Below are experts of layer 3 (counted from 0) of a mixture-of-experts language model. Rows are named router (the router's row for the expert), up (a neuron's input weights, with its number), down (a neuron's output weights, with its number) and show model dimensions 0-127. Each number is 128 + 32 x the weight over its row's rms, rounded and kept within 0 to 255.
Before each expert's rows: "mostly gets" lists some tokens that are sent to it at least half of the time; "comes before" lists some tokens at least twice as common just after its tokens as in all text. This comes from a sample of Wikipedia text that the model never trained on. Tokens count by the router's weight.

# expert 7
mostly gets: "|", " |\n", " |", ";", " —;", " Total"
comes before: " ", "|", "-", " \"", " —", " Total"
router [109 102 151 157  91 113 216 136 214 138 143 104 121  97 161 150 129  98 102  78 115  91  64 128  77 149 149 103 163 121 184  80  98  76  56 132 142 107 152 156 149 119 121 109 112 184 115 149 110  85 126 128 143 182 141 145 114 112 137 151 119  94 134 160 123 113  97 135 198 125 114  97 212  97 195 132 164  78 132 160  73 133 106 150 125 101 101 118 144 144 125 105 146 120 109  90 192 111 124 134  91 138 145 131 154 135  78 121 175  72  66 124 133 116  85 135 106 114 111 169 105  99 182 124  90 115 116 140]
up141 [ 97 139 157 150  85  96  82  98 104 117 139 103 127 159 143 166 116 120 107  74 166 143 152 120 129 146  91 193 130 180  93  81 113 152 108 100 152 154 169 161 120  68 173 111 137  86  56 150 107 169 141 126 114 136 124  68 156 120 126 106 164 110 155 112  66 114 122 151  97 116  82 129 135 153 157 131 101  99  92 116 138 157 100 137  62 113  76 158  98 108 143 131 118 114 159  97  42  93 135 141  78 128 176 155 157 128 102 135 127 145 187  70 124 122 173 132  61 123 203 121  69 170 181 131  96 117 112 109]
down141 [137 160 159 119 123 115 102 166 130 150 118 104 123 197 155 113 116 140 149 155 166 137 183 149 125 105 158 138 115 107 112 139 198  68 111 155  81  91  94 152 140 133 187  58 151 129 124  81 133 178  92  33 155 122 146 128 114 190 160 180 149 154 196  77  87 117 130 150 109 106 107 142 104 147 100 167  56 123 108 120 121 197 147 172 146  91 125 135 143 122  97 144 143  99 129 183 148  62 107 151 168 121 110 144  87 185 154 106 109 137 125 118 122 109 121 142 141 152 130  95  86  94 119 104  80  93  85 165]
up142 [108 127 108  97 193 136 147 119 149 144  94 177 129 162 113 144 174 141 167  97 142 118 105 182 117 144  98 138 100 193  96 188 168 114 146  47 130 118  70 145 113  96 145 123  94  78 104 122 116 138 171 120 115 108  97 123  98 160 164 157 159 131 136 135 142  78 126 152 119 123 151 117 180 105 142 161 156 151 132 143 136  98 169 134 110 163 157 169 150 130 110 132 149 110 180  67 155 150 176 123 121 170 157 176 116  82  56 118  85  80 120 156 181 102  75  86 193  81  95 116 116  91 117 166  64 145 182 129]
down142 [132 105  94 116  98 126 108 144 135 129 134 128 129 195 122 178 127  94 185  60 108 142 166  96 111 180 141 113 134  89 123 106 104  98 194 152 132 124 110 153 120 100 171 180 122 132 142 135 173 150 156 161 159 151 105 155 166 159  95 197 181 100 105  88 151 128 114  90 129 112  60 133  79 102 124  94 114 154  99 106 137  77 190  97 160 109  65 135 169  85 130 145 176  94 127 165 136 125 150 159 125  91  88 199 150 122 120 180  79 147 148  87  98 166  97 115  82 150 114 116  46 132 142 135 128  79 119 132]
up143 [ 84 150  92 134 119 121 116 147 185 111 118  95 111 155 130 114 124  77 146 124  65 189  98 165 123 128 121  43 155 175 120 191 173 161 126 132  52 111 138 121 143 114 127 123 115 144 151  52 111  94 172 152 113 157 164 201  64 116 180 148 123 126 107 149 124 163  89 164 135 142  92 174  84 122 156 133 135 140 136 190 138  75 166 140 139 119 113 174 119 117 144 112 120 131 118 140 117 138 185 186 141 130 131 173 166 158 134 112 187 133  57 146 120 146 167 123 115 181 179  87  96  78 141 126 139 107 136 104]
down143 [172 156  92 101 159 173 124 124 151 129 146 111 152 126 122 183 140 158 125 135  85 175  60  68 145 165 129  64  91 114 163 127 140 114 137 142  71  93 122 151  92 100  70  90 133 122 109  83 135 107 132 117  97 130 175 106 124  94 131 126 110 170 157 146 126 106 144 117 137 172  77 204 130  66 116 114  92 150  83  94 109   9 141 163 117 141  99 154 115  90 171  93 123  73  92 145 112 115 133 140 126 137 130 141  59 105 123 148 214 128 163 102 102 118 118 111 103 156 164  99 145  79 136 123  96 117 104 147]
up144 [101 126  87 174 123  97 109  47  75 139 104 119  21 147 170 120 130 156 110 190 141 177 148  95 141 143  77 164 143 167 148 169 125 142 100  79  93 160 156 117  94  58 151 127 134 158 173 155 153 160  93 118 104 184 129 160 155 123 160 155 158 130 142  94 121 198 156 146 129  87 121 108 103 167 158 109 127 110 154 131 109 117 129 107  20 100 112 172 103 118 108 110 159 163 121 117 152 137 136 145 117  78  79  89 122 146 106 133 165 127 124 111 158 145  75 157 132 133 159  80 107 124  90 101 112  93 135 149]
down144 [110 109  99 174 132 177 132 178 134 169 128 100 134 164  91 149 130 102 119 148 141 146  83 210 143 102  98 184  81  92 134 139 164 100 146  89 134 101 118 153  79 220 101 134 133 169 193 139 159 131 117 132 169 105 183 123  80  96 154  77 148  97 172 196 122 130 178 106 128 106 137 140 135 151  61 148 110 129 143 111 192 148  72  91 135 130 152 130  95 130 152  95 114 119  69 108 165 121 144 118 121 138 143 116 122 140  72 149 111 153 181 193 162 134 172 103 112 126 103 163 187 108 137  90 157 114 146 106]

# expert 2
mostly gets: " September", " April", " November", " October", " ", " February"
comes before: "20", "19", "1", "2", "0", "3"
router [141 116 176 186 117 114 150  65 128 117 123 109  90  73  60 171 126 172  98  77 155  86 125 140 119 151 154 105 196 145 173 139 108  66  99  98 111 122 123 119 121 132 103 100 122 157 133  96 109 139 126 144  88 181 106 132 151  91 172 129  70 118 125 127 130 153  84 163 157  84  94 109 187 124 156 140  60  65 208 143 111 120 115 198  84 117 127 100 110 114 148 150 102 108 133 136 104 139 107  69 129 137  88 129 169 122 124 157 163  90 101  95 141 168 158 154  88 137 143 130 123 144 172 152  45 132 154  90]
up33 [126  73 121 101 110 151 113 194 106 138 116 175 139  82 146 175  98 127  92 147 125 174 140  98  87 129 142 114 142 129 149 176 148 108  85 146 120 108  94 125 139 225 104  99 111  91 136 160  71 154 132  94 137 108 167 125 125 131 127  69  96  74 177 105 165 126  61 121 156 147 122 124 146 162 101 142 121 125 136 152 165 184  75 198 106 123 155 139 158 104  85 161 146 121 146 151 139 113 119 101  88  98 111  96 188  52  82 101 115 123 126 181  64 125 145 178 109 113 147 175 100 148 135 150  92 183 124  84]
down33 [ 83 168 140 115 109  97  96 161 104 140 107 129 132 119 143  94 123 143 111 140 184 112 151 122 152 133 124 149 148  94 130 101 164  67 139 153  97 146 130 128 116 124 160 169 159  84 101 108 150 139  57 145 112  77 123 150 136 115  81  81  45 170 184 114 135 133 108 108 101 136 107 114 137 132  84 138 161 144  71 130  42 149  99 136 145  44 199 111 140 169 157 140 157 199 112 136 120 160 158 112 161 134 135 116 165 130 115  95  87  76 143 130  83 147  91  95 197 149 107  68 152 118 149 130  98  57  85 118]
up34 [111 101 109 109 141 113  72 115 168  88 185 168 117 156 161  99 102  84 109 151  98 119  97 165 101 111  98 132 115  94 171 125 168 134 131 122 120 166 142 145 122  86  97 108 110  92  90 181 137 175 138 133 149 138  81 148 156  83 100  63  91 159 110 105 158  96  83  94 152  94 156 137 152  95 123 146 106 122 128 142  61  88 105  89  91 205  64 205  86 115 164 148 199 156 191 177 130 163 153 119  83 135 146 103 128 100 153 144 111  93 149  89 132 160 115 176 124 101 130 131 150 127 170 142  71 124 107 165]
down34 [ 62  90 130 123 145 100 109 108  85 127 119  90  97 179 122  40 110 111 169 129 111 141 153  72 172 103  45 101  73 163 150 204 149 137 141  88 170 103 193 166 121 141 103 122 140 152  96 168 124 108 129 117 124 107 110  90  96 134  83 147 115 192 146 149 111 165 140 125 150 103 151 165  85 105 127 136  90 106 166 120 128 134  99 102 133 134  83 142 105 183 133 177 142 112 116 105 180 113  99 141 110  96  93 166  88  88 149  93 172 154 123 100 165 141  67 116 136 134 129  79 130 132 140 163 189 196 127 145]
up35 [110 144 166 170 187 121 108 102 187  72 131 155  47  82 151 162 188 143 120  61 169 140 144 142 102 156 179 139 110 127 171  87 128  97 148 106 142 130  80 102 108  65 126 136 146 170  80 125 154 106 205  78 152 141 124 143 118  70 104 163 135 136 145 147  93 164 123 141 141 121  95 117 203 127  73 117 119 114 103 152  68 147 161 197 189 145 146 141 164 119 125 115 137 144 178 166 148 132 129 178 104 143 140 143 134 129 136 141  93 128  80 124  80 135 113 108 100 127 134 123 167 143  96  96  96 167  86  89]
down35 [154  93 107 102 120 138 109 129 155  86  98  85 169 173 124  85  79 103 139 116 169  77 115 148 101  47 163 130  81 131 120 146 151 130 152 105 185 125  75 103 173 191 111  92 146 131  98 124 138 126 119 142 145 117 113 174  85 150 115 113  77  91  96 110  99 143 144 163 113 186 139 159 186  97 108 132 133 117 136  91 141 163  72 113  77 116  71 162 128  85 151 215 149  85  90 121 101 104 146 135  86 150 142 151 179 105 148  76 135 114  60 162 110 160 123 134 147 137 106 186  92 110 111 160 135 142  83 174]
up36 [ 64 157  55 157 164 149  98 122 101 145 179 119 164 105 152 116  76 145  64 154 114 170 116 129  93 116 149 157 101 157 137  64 152 129 138 121 154 117 153  93 114 118 120 177 151 126 141 134 167  76 153 102  92 193 114 135 123 126 207 103 207 117 119 156 117 141  82  93 150  87  86 119 115 134 101  86 111  99 141 209 141  93 193  93  99 111 116 127 122 115 167 134 132 201 150  90  96  77 123 169 110 143 121 150 133 147  73 159 121 117 159 175 148 154  98 100 111 136 136 125 154  95 156  88 172 107 149  99]
down36 [140 139 127 131 116 163 183 139  64 144 147 149 140 125 106 146 116 104 171 129 133  98 168 185 106  94 126 127 127 170 107 168 130 128 176 182 121 152 138 123  99 118 182 108 147 145 150 143 164  87 171 139 159 122 103 139 144 138 113  87  90  98 124 163 106 133 155 140 172 191 167 128 163 118 109 134  54 107  80 128  41 127  98  92 169 103 113  72 167 117 163 152 137  70 111 141 144 121 174 150 147 104 181 115 157 142  96 117  53 161 198 128 184 115  95 121 147  96 188 148 141 132 130 123 201  83 176 123]

# expert 6
mostly gets: " was", " had", " has", " were", " is", " are"
comes before: " the", " a", " to", " be", " been", " not"
router [ 97  26 182 156 121 128 150  76 201 171 145 105  67 136 143 138  60 145 163 110 119 143 149 148  67 113 104 164 130 104  92 162 158  80 132 108 119 110 122 169 161 157 130  73 132 155 135 128 138 124 138 151  68 123 122 116 100 137 175 122 114 132 118 149 169 132  47 112 158 127 116  92 110 105 186  67 164 132 107 143 115 100 124 147 149 132  81 172 132 100 127 105 128 137  89  96 121 114 109 103 100 156  23 144 112 155  58 101 113 120  94 119 193 132  93 148 124 101 117 110 111  94 168 155 131 145 126 135]
up33 [151  92 122  72 147 169 175  85 130 107 184 146 181  89 154 200  99 157  86  77 222 140  72 109 116 121 136  69  64 152 169 128 121  75 163 118 143 111  94 113 155 156 103 125 132 114 113 197 143 167 135 153  99 124 162 130 169  94 110 110  89  82 115 151  95 154 125 101 130 138 121 146 103 132 111 193 166 177 123  99 116 113 158 165 119  72 111 118 164 107 134  93 198 118 172 184 174 125 141  80 155 136 108  81 142 132 145 117 111 151 145 112 108 124 118 117 175 143  74 108 168 137  91 120 141 137 118 126]
down33 [105 107 124 130  83 126  88 134 109 122 164 141 132 138 126 145 169 141 102 117 106 123  96 141 132 191 141 140 138 106 128  64  82 116 120 101  98 168 163 137 131 186  81 131 183 135  99 165 117 113  99 162 181 125 134 202 174  90 185  71 107  94 159  89 111 102 134 111 131 142 145 106 151 131 194 117 112 144  73 171 145 131  99  90 137 115  64  94  71 175 130 120 157 120 133 153  85  74 137 127  93 121 167 114 106 145 185  52  62  70 116 101 125  84 144 156 100  96 104  69 166 124 114 156 151 151 107  97]
up34 [166  49 147 106  98 123  78 102 125 176 171 127 100 199 120  85 116 105  58 101 145 135 167 138 135 120 101 105 158 113 144  94 123 103 146 115 120 146 146 159 178 120  65 167 189 120 155 163 105 222 147 112 162 139  72  99 174 151  67  99  96  75 161 141 142 137 133 148 201 120 170 131 123 131 102 165 115 117 139 129  51 143 145  91 139 161 107 176 103  84 136 199 111 153  87 136 134 125 149 101 138 127 111  87 129 128 130 134 143  91  96  90 147 134 152 135 175 131 126 134  86 115 160 165 153  95 103 151]
down34 [124 144 131  71 115  75 114  86 128 127 136  74  79  50 165 142 118 102 164 100  77 133  89  95 206 107 118 132 138 127 101  82  94 121 164 152 104 128 102 126 110 156 150  93 118 166 106 118 132 122  93  94 160 162 123  67 167 145 125 143 134 109 140 114 155 177 164 119 168 142 177 127  78  73 135 145 123 137 131 147 107 105 143 157 124 130 122 154  91  98 131 152 125 146  70  98 125 127 186 110 179  42 181 116 151 116  80 103 108 174 120 101 162 167  92 137 117 215 139 135 188 135 177 142 164 156 124 178]
up35 [ 62 117 106 147 116 112  67 134 152  67 150  94 107 151 160 117 142 110 158 158 146 129 102 134  72 197 135  97  84 103 136 186  85  78 152  96  88 101 115  97 180  90  63  95 119 147 126 162 136 184 128 115 126  82 121  85 131  92 162 129 101 170  96 168 160 138 119  95  85 154 111 161 132 138  86 133 127 136 140 144  95  83 150 175 166 128 154 119 135  74  92 128  83 166 136 134 189 147 150 131  80 100  56  72 105 165 143 100 128 123 146 146 131 154 123 121 115 140 113  82 135 162 161  76 140 132 201  84]
down35 [ 89 117 140 155 170  94 161 147 149  87 124 140 159  96  68  98 231  83 155 116 177 127 170 110 132 102 132 112 127  97 129 137 188 119 121 109  72 194  98 101 112 112 128 168 181 134 140 136 125 120 128 132 106 153 135 150 157 110 147 124 135 122 107 155 145  84 117 105 149 171 126 157 131 189 143 122 165 126 135 129 105 164 118 125 122 113 214 127 128  98  87 153 181 158 109 105 173 118  67 131  99 174 118 120  46 151 136 123 150  80 121 152 144 113 149 136 123  73 124   2 123 172 151 132 153 146 140 102]
up36 [ 98 122 102 137 121 186  66 118 169 114 137 138 108 162 185 144  82 142 139 138 114  82 172 190 112 138 132 113 219 166 114 127 163 165  90 115 130 162 166 159 153  89 146 128 137 149 147 125 126 102  89 128 121 155  91 128 131 106 137 107 191  90  90 111  93 163  46 142 137 140 102 113 114  57 131 130  85  68 130 143 153  91 173 147  88  74 150 134  91 122 134 103 118 189  88 118 131 124 117  92 136  84 171 116  91 157 102 139 146 112 116 162 194 184 127  62 130 117 133  82 141 135  86 123 168  93 161 164]
down36 [133  67  99 100  68 140 149  54  94 152 138  98 155  88 105 121 163 146 166 148 163  81 108 137 149 120 160 185 156 180 124 100 148 129 138 131 101 163  97 106 107 135 145 140 122  96 102 108 128  99 104 100 137 139 172 122 122  58 112 149 147 135 115 186  88 145 171 132 141 186 108  94 131 155  49 108 122 149 100 195 159 119 191 133 166 115  94 169 176 136 139 152 149 135 114 133 114 116 148 138 126 108 172 112 149 133 209 120 121 147 140 176 189 166 122 116 115 154 140  94 122 142 190 129 139  97 101 235]

# expert 5
mostly gets: " Cup", " World", " country", " system", " Air", " project"
comes before: " of", ",", " (", ":", " and", "\""
router [120  91 155 143 111  94 137  85 112 143 142  75  77 119  90 159  78  96  92  70 168 158 134  99 107 116 133  91 145 118 173  85  97 109 114 117 142 107 142 119 100 197 117 106 132 200 181 114 133 153 154 180  79 160 102  86  93 107 185 179 112 151 135 133  97  92 105 161  83  90 102  86 154  78 152 106 107 143 137 176  93 131 125 203 147 114  91 142 128 131 148 138 186 171  76 122 162 132 107 161 144 146 127 133 128 143  70 125 195 148 107  97 194 142 124 142 133 152  87  58 101 142 138 135  86 102 135 145]
up0 [175  94 133  96 118 109 117 161 124  93 101 140  93 111 175 167  93 116 103 160  31 140 140 100 137 101 110  87 118 128  64 111 122 125  66 127  85 115 123 172 119 159 155 162  99 180 141 162  84 133 119 152 163 129  62 143 134 140 138 114 168  90 110 124  71 116 120  79 122 153  91 109 139 102 161  57  77 158 122 168 109 113 133 195 122  96 113  68 154 108 149 125 147 130 137  78 145 109 113 135 164 129 154 101 126 148 137  88  90 144 151 128 103 131 144  90 147  76  98 172 148 191 149 102  45  88 149 189]
down0 [155 161 141 172 135 196 138  86 106 130 131  97 113 148 135 130 144 143 164 105 111 134 166  73  86 148  83  71 177 138 131 130 158  86  84  66 185 143 113 156 160 156 111 170 145 110 120 122 128 109 132 151 129  61 165 119 155 117 101 137  91  79 135 137 121  64 220 159 130 146 131 124 164 165 120  84 187  72 162 128 152 118 146  90  62 163 139  86 145 132 130 131 143 147 123 112 165 164 111 122 140 153 100 156 122 101 182 130 118 189 198 104 186 166 131  73 168 103 110 174 132 113 115 111  91 143 128 102]
up1 [127 126 132 186  91  73 105 127 171 125 127 167 118 100 154 107 127 100  77 111  74 152  99 150 130 119 170 118 140 108 144 157 116 187  85 134 129 129 207 105 120 163  78  99  89 144 110 144 163 179 118  97 158  60 119 145 104 168  99 195 147 119 151 158 127 146 106  86 148 104 136 151 180 139 126 114 134 112 115 148 105 118 175 173 184 108 133  56 127 119 102 106 134 125  59 113 112  71  93 140 126 171 167 123 139  91  97  75 138 175 113 212 146 114 186  99 114  92 100 126  70 158 144 155 158 142 123  95]
down1 [ 78 101 135 138 144 117 150  94 112 106 100 161 124  81  96 161 120 183  91  81 161 118 111 133 110 143 151  72 143 116 137 147  66 132 154 179 127 110 166 105 134 158  91 193  82 143 161 114 111 161  94 164 121 157 127 110  89 147  97  83 165  61 146 112 110 117 114  93  70 169  80 200 118 119 144 111 125 101  68 152 154  94 152 158 139 145 101 177 141  75  85 150 102  81  78 129 165 146  79 134 112  82  99 151 124  91 128  93 113 157 181 190 141  81 133 121  87 121 130 153 189  94 183 102 142 138 130 142]
up2 [127 112 171 132 153 127  62  27  80 103 140 151  96 137  77 209  93 158 106 147 159 171 144  90 178 147 140 126 152 125 141  98 134 111 140 145  96 134  74  97 104 205 138 165 165  56 159  88  95 120 115 150 166 106  49 175 151 118 117 161 143 131 135 118  70 142 122 106 172  69 172 135 104 183 109 133 109  89 113 118 107 122  91 150 150 158 159 100 115 106 102 155  91 117 175 129 134 119 154 123 109 150 160  89 171 109 169 109 137 115 139 161 100 140 176  97 116 133 178 123 155 136 128 112  99  96  95  99]
down2 [132  91  94 159 133 193 110 153 146 151 101 199 100 118 162  86 119 106 155 111  88 172 121  98 110 163 136 157  94 150  63 140  80 111 130 145 135 126 165 135 152  70  84 131 134  85  97 124 185 165 112 105  76 169 156  82 105 112 132 135 136  92 101 172 188 104 103 126 105 154 123 181 144 100 173 141  98 150 138 164 105  75 135 162 143 144 167 110  88 162 151  59 107 153 109 140 187  95 123 123 142 118 121 129  98 153 105 117  89 121 122  88 190 103  87 156 107 169 146 126 124  89 110 123 106 233 148  86]
up3 [156 109 106 130 114 143 133 129 153 163 185 150 184  91  88 137  89 212 110  62  93  68 171 160 137 191 127 137 209 106 120 116 127 115 113 159 109 117 198 164 165 111  73 147 141 113 109 185 114 152 103 112 152 168 119 104 145 130 117 102 127 142 103 107 137 160  74 174 118 126 123  83 119 139 153 119 171 196 107 149  93 134 112 141 153  67  94 104 113 169 140 126 167 129 141 112 124  93 134 149 147 131 171 158 149  71 123 126 167  87 189 136  73 119 100 137 146  86 170  77 116  94 140 148 140  59 121 111]
down3 [152 164 118 146 134 131 153 121  86 157  88 133 169 129 151 109 102 165 134 176 133  98 135 143 133 120 132  90  47 120 131 186 121 100  61 113 114 133 102 140 211 144  98  69 117 190 101 121 165 194 166  95 129 115 102 148 158  92 127  89 148 137 137 120 152 111 128 119 186 118 157 107 138 138  77 185 130 195 100 120 147  98  43 101  91 157 149  46 135  89 181 111 119 124 126 133 174 144 103  71 107 148  71 122 153 117 108 134  95  82 106 151  74 102 119 105 106 124 119 153  96 119 103 113 123  73 116 106]

# expert 0
mostly gets: " =\n\n", " (", "°N", " km", " [", "″N"
comes before: " the", "-", "19", "18", "born", "=="
router [106  99 169 152  81 144 146  78 204 118 170 148  73 152 161 142 123 139 111  46 185 110 161  94 119 156 154  83 153 106 184 142 129 106 101 127 138 136 151  98 179 115 121  64  87 182 114  63 120 132 126 104  71  93 103  78 127 144 153 108 101 154 112 110 167 169 112 176 133 150 110 113 118 111 133 104 134  94 129 170  47 146 166 120 106 108 122 139  93  74 154 167  99 129 129 117 179 135  93 140  53 142 108 163 117 123  92 100  98 142 126 117 152 160 143 123  52 110 117 109  87 146 137 112 160 126 149  71]
up108 [151 186 159 210 114 173 158  99 109 152 117 108 137 160 100 161 188 146  53  92 133 118 115 133 122 151 106 116 100 173 188 181 167 136  70 159 131 125 111 127 145 186 119  74  56  73 126  85 121 158 153 126  82 109 135 125 153 124 131 169  88 142 145  47 128 139  73 135 127 139 108  87 104 135 109 111 126  97 120 153 121 102 163 131 141 154 121 151 130 157 159  84 118 119  82 107  69 134 209  94 125 140  42 101 138 151 129 111 130  89  94 126 129 150  82 106  95 150 163 137 117 118  96 156 145  89 119 140]
down108 [165 157 117 164 129 153  60 138  87  69 130 143 102 164 161  79 109 147 110  99 153 156  98  40 187 150  94 126 141 150 123 111  97 128 122 121  92  80 100 160 186 131 115 145 142 111 192  94 162 131 145 111 169 110 139 145 131 162 149 104 120 161 124 173 121  66 102 138 204 137 141 104 117 174 144 127 161 158 141 111 135 169  81 140 119 125  95 229 133 114 132 145 139 173 100 118 143 100 191 161 129 153 132 145  90 114 162 129 104 148 169 179 119 152 108 114  78 146 142 198 149 149  85 113 159 171  89 102]
up109 [136 144 114 124 120 137 115 129 187 153 218 104 136 122 157 121 111  77 148 116 133 157 111 154 134 119 156  99 245 131 139  93 154 143  87 144  95 102 112 102 141 157 153 144 136 124 122 125  97  91 179 168  94 121 173 200 143 151 157  94 106 153 133 134  92 175  59  50 157 151 132 188 110 120 133 140 100 126 140 146 118 125 127 171 136 129 127 108 170 116 161 123 194 127 129 128 148 156 123 181 162 129 112 157 159 178 116 163 155  85  63 152 119 120 125 113  91 194 140 150 130 174 124 175 115 179 104 193]
down109 [151 135 157  82 124 173 109  97 128 156 134 115 154 120  83 100 105  93  82 155  91  97 104  85 114 151 143 139 161 139 183 153 175 139  82  96 106  78 143 131  64 205 116 124 123  89  86 170 116 106 107 101 103 139 138 126  99 127 139 132  96 173 125 176 125 140 158  88 121 171 158 152 107 145 139 130 141 136 115 113  69  80 141 166 161 106 102 199 147  99 149 163 163  79  99 196 103  40 130  82 149 139 122 129 127 110 169 163 128  84 119 105  81 137 160 112 129  85 176  85  72 114 142 117 114 130 119 210]
up110 [139 114 144 139  82 189 148  83 113 167 123 130 146 143 197 125  79 152 146 103  96 132  64  85 163 133 137 104 119  86 153 111 114 149 142 175 149 187 154  68 147 100 150 168 138 147 122 137  90 106 106 135 168  62 110  90 126 152 167 177  80 139 137 169  81 147 153 154 148 114 177  98 157  46 132 172  94 149 136 128  83 150 161 118 106 118 114 144 116 116 137 138 112  98 105  62 151 149 126 141 110 151 106 140 131 110  68 123 210 111  89 127  97 119 133 111 172 145 151 127 154 177 148 148  34 159 102  89]
down110 [126 142 117  94  95 128 128 152  96 163 148 137 153 126  90 192  73 121  92 132 131 149  97 112 138 163 131 151 137 130 100 139 116 168 131 130  98 126 124 171 156  46 113 117 128 146 126  87 146  98  60 152 120  78 108 121 172  98 117  89 107 158 134  70 124 113 123 181 176 113 179 100 138 156 130 165  93 128 164 118 121 126 161 170 182 185 199 115 132  79  90  81 148 163 104 186 148 112 117 171 128 135 164 153  96 118  99 142 121 162  99 117  85 114  65 164  80 146 144  97 169 140  58 119 216 152  98  96]
up111 [157 140 108 115 144 140  91 200 102 112  93 132 130 101  77 153  94 107 126 100 176 152 124  95 135 171 163 104 112  68 142  51 113 122 152 120 155 130 113 146 134  53 154  86 102  90 176 101  99 154  79 164 133 117 170 114 169 151 187 103 101 125 146 111 112 113 122 146 122 117 133 175 176  44 139 151 130  98 204 124 205 133 137 110  84 138  73 134  85 134 122 107 103 126 136 140 110 112 176 129 139 110  74  89 167 120 156 156 149 147 162 117 125 111 148 146 154 124 127 166 128 149 221 179 126 174 101 106]
down111 [144  65 162 108 142 122 128 143  72 130  72 141 184 177 174  70 146 201 143  95  93 167 111  75 129 139 148 111 107 140 181 180 125 145 122 104 134 183 127 108 152 170 130 126 129  79 176 145 118 143 222 102 133 100 138 121 150  94  64  93 187 119 148  89 119 159 136 102 119  78  95 107 113 108 172 122 105 117 172 126 128 172 190 141 118 107 156 165 184 147 157 146  94 114 183 136 104 125 112 108  97 144 128 156 121 125 144 143 121 158 119 133  97 162 195 138 163 148 117 140 190 170 128 137  91  78 158 140]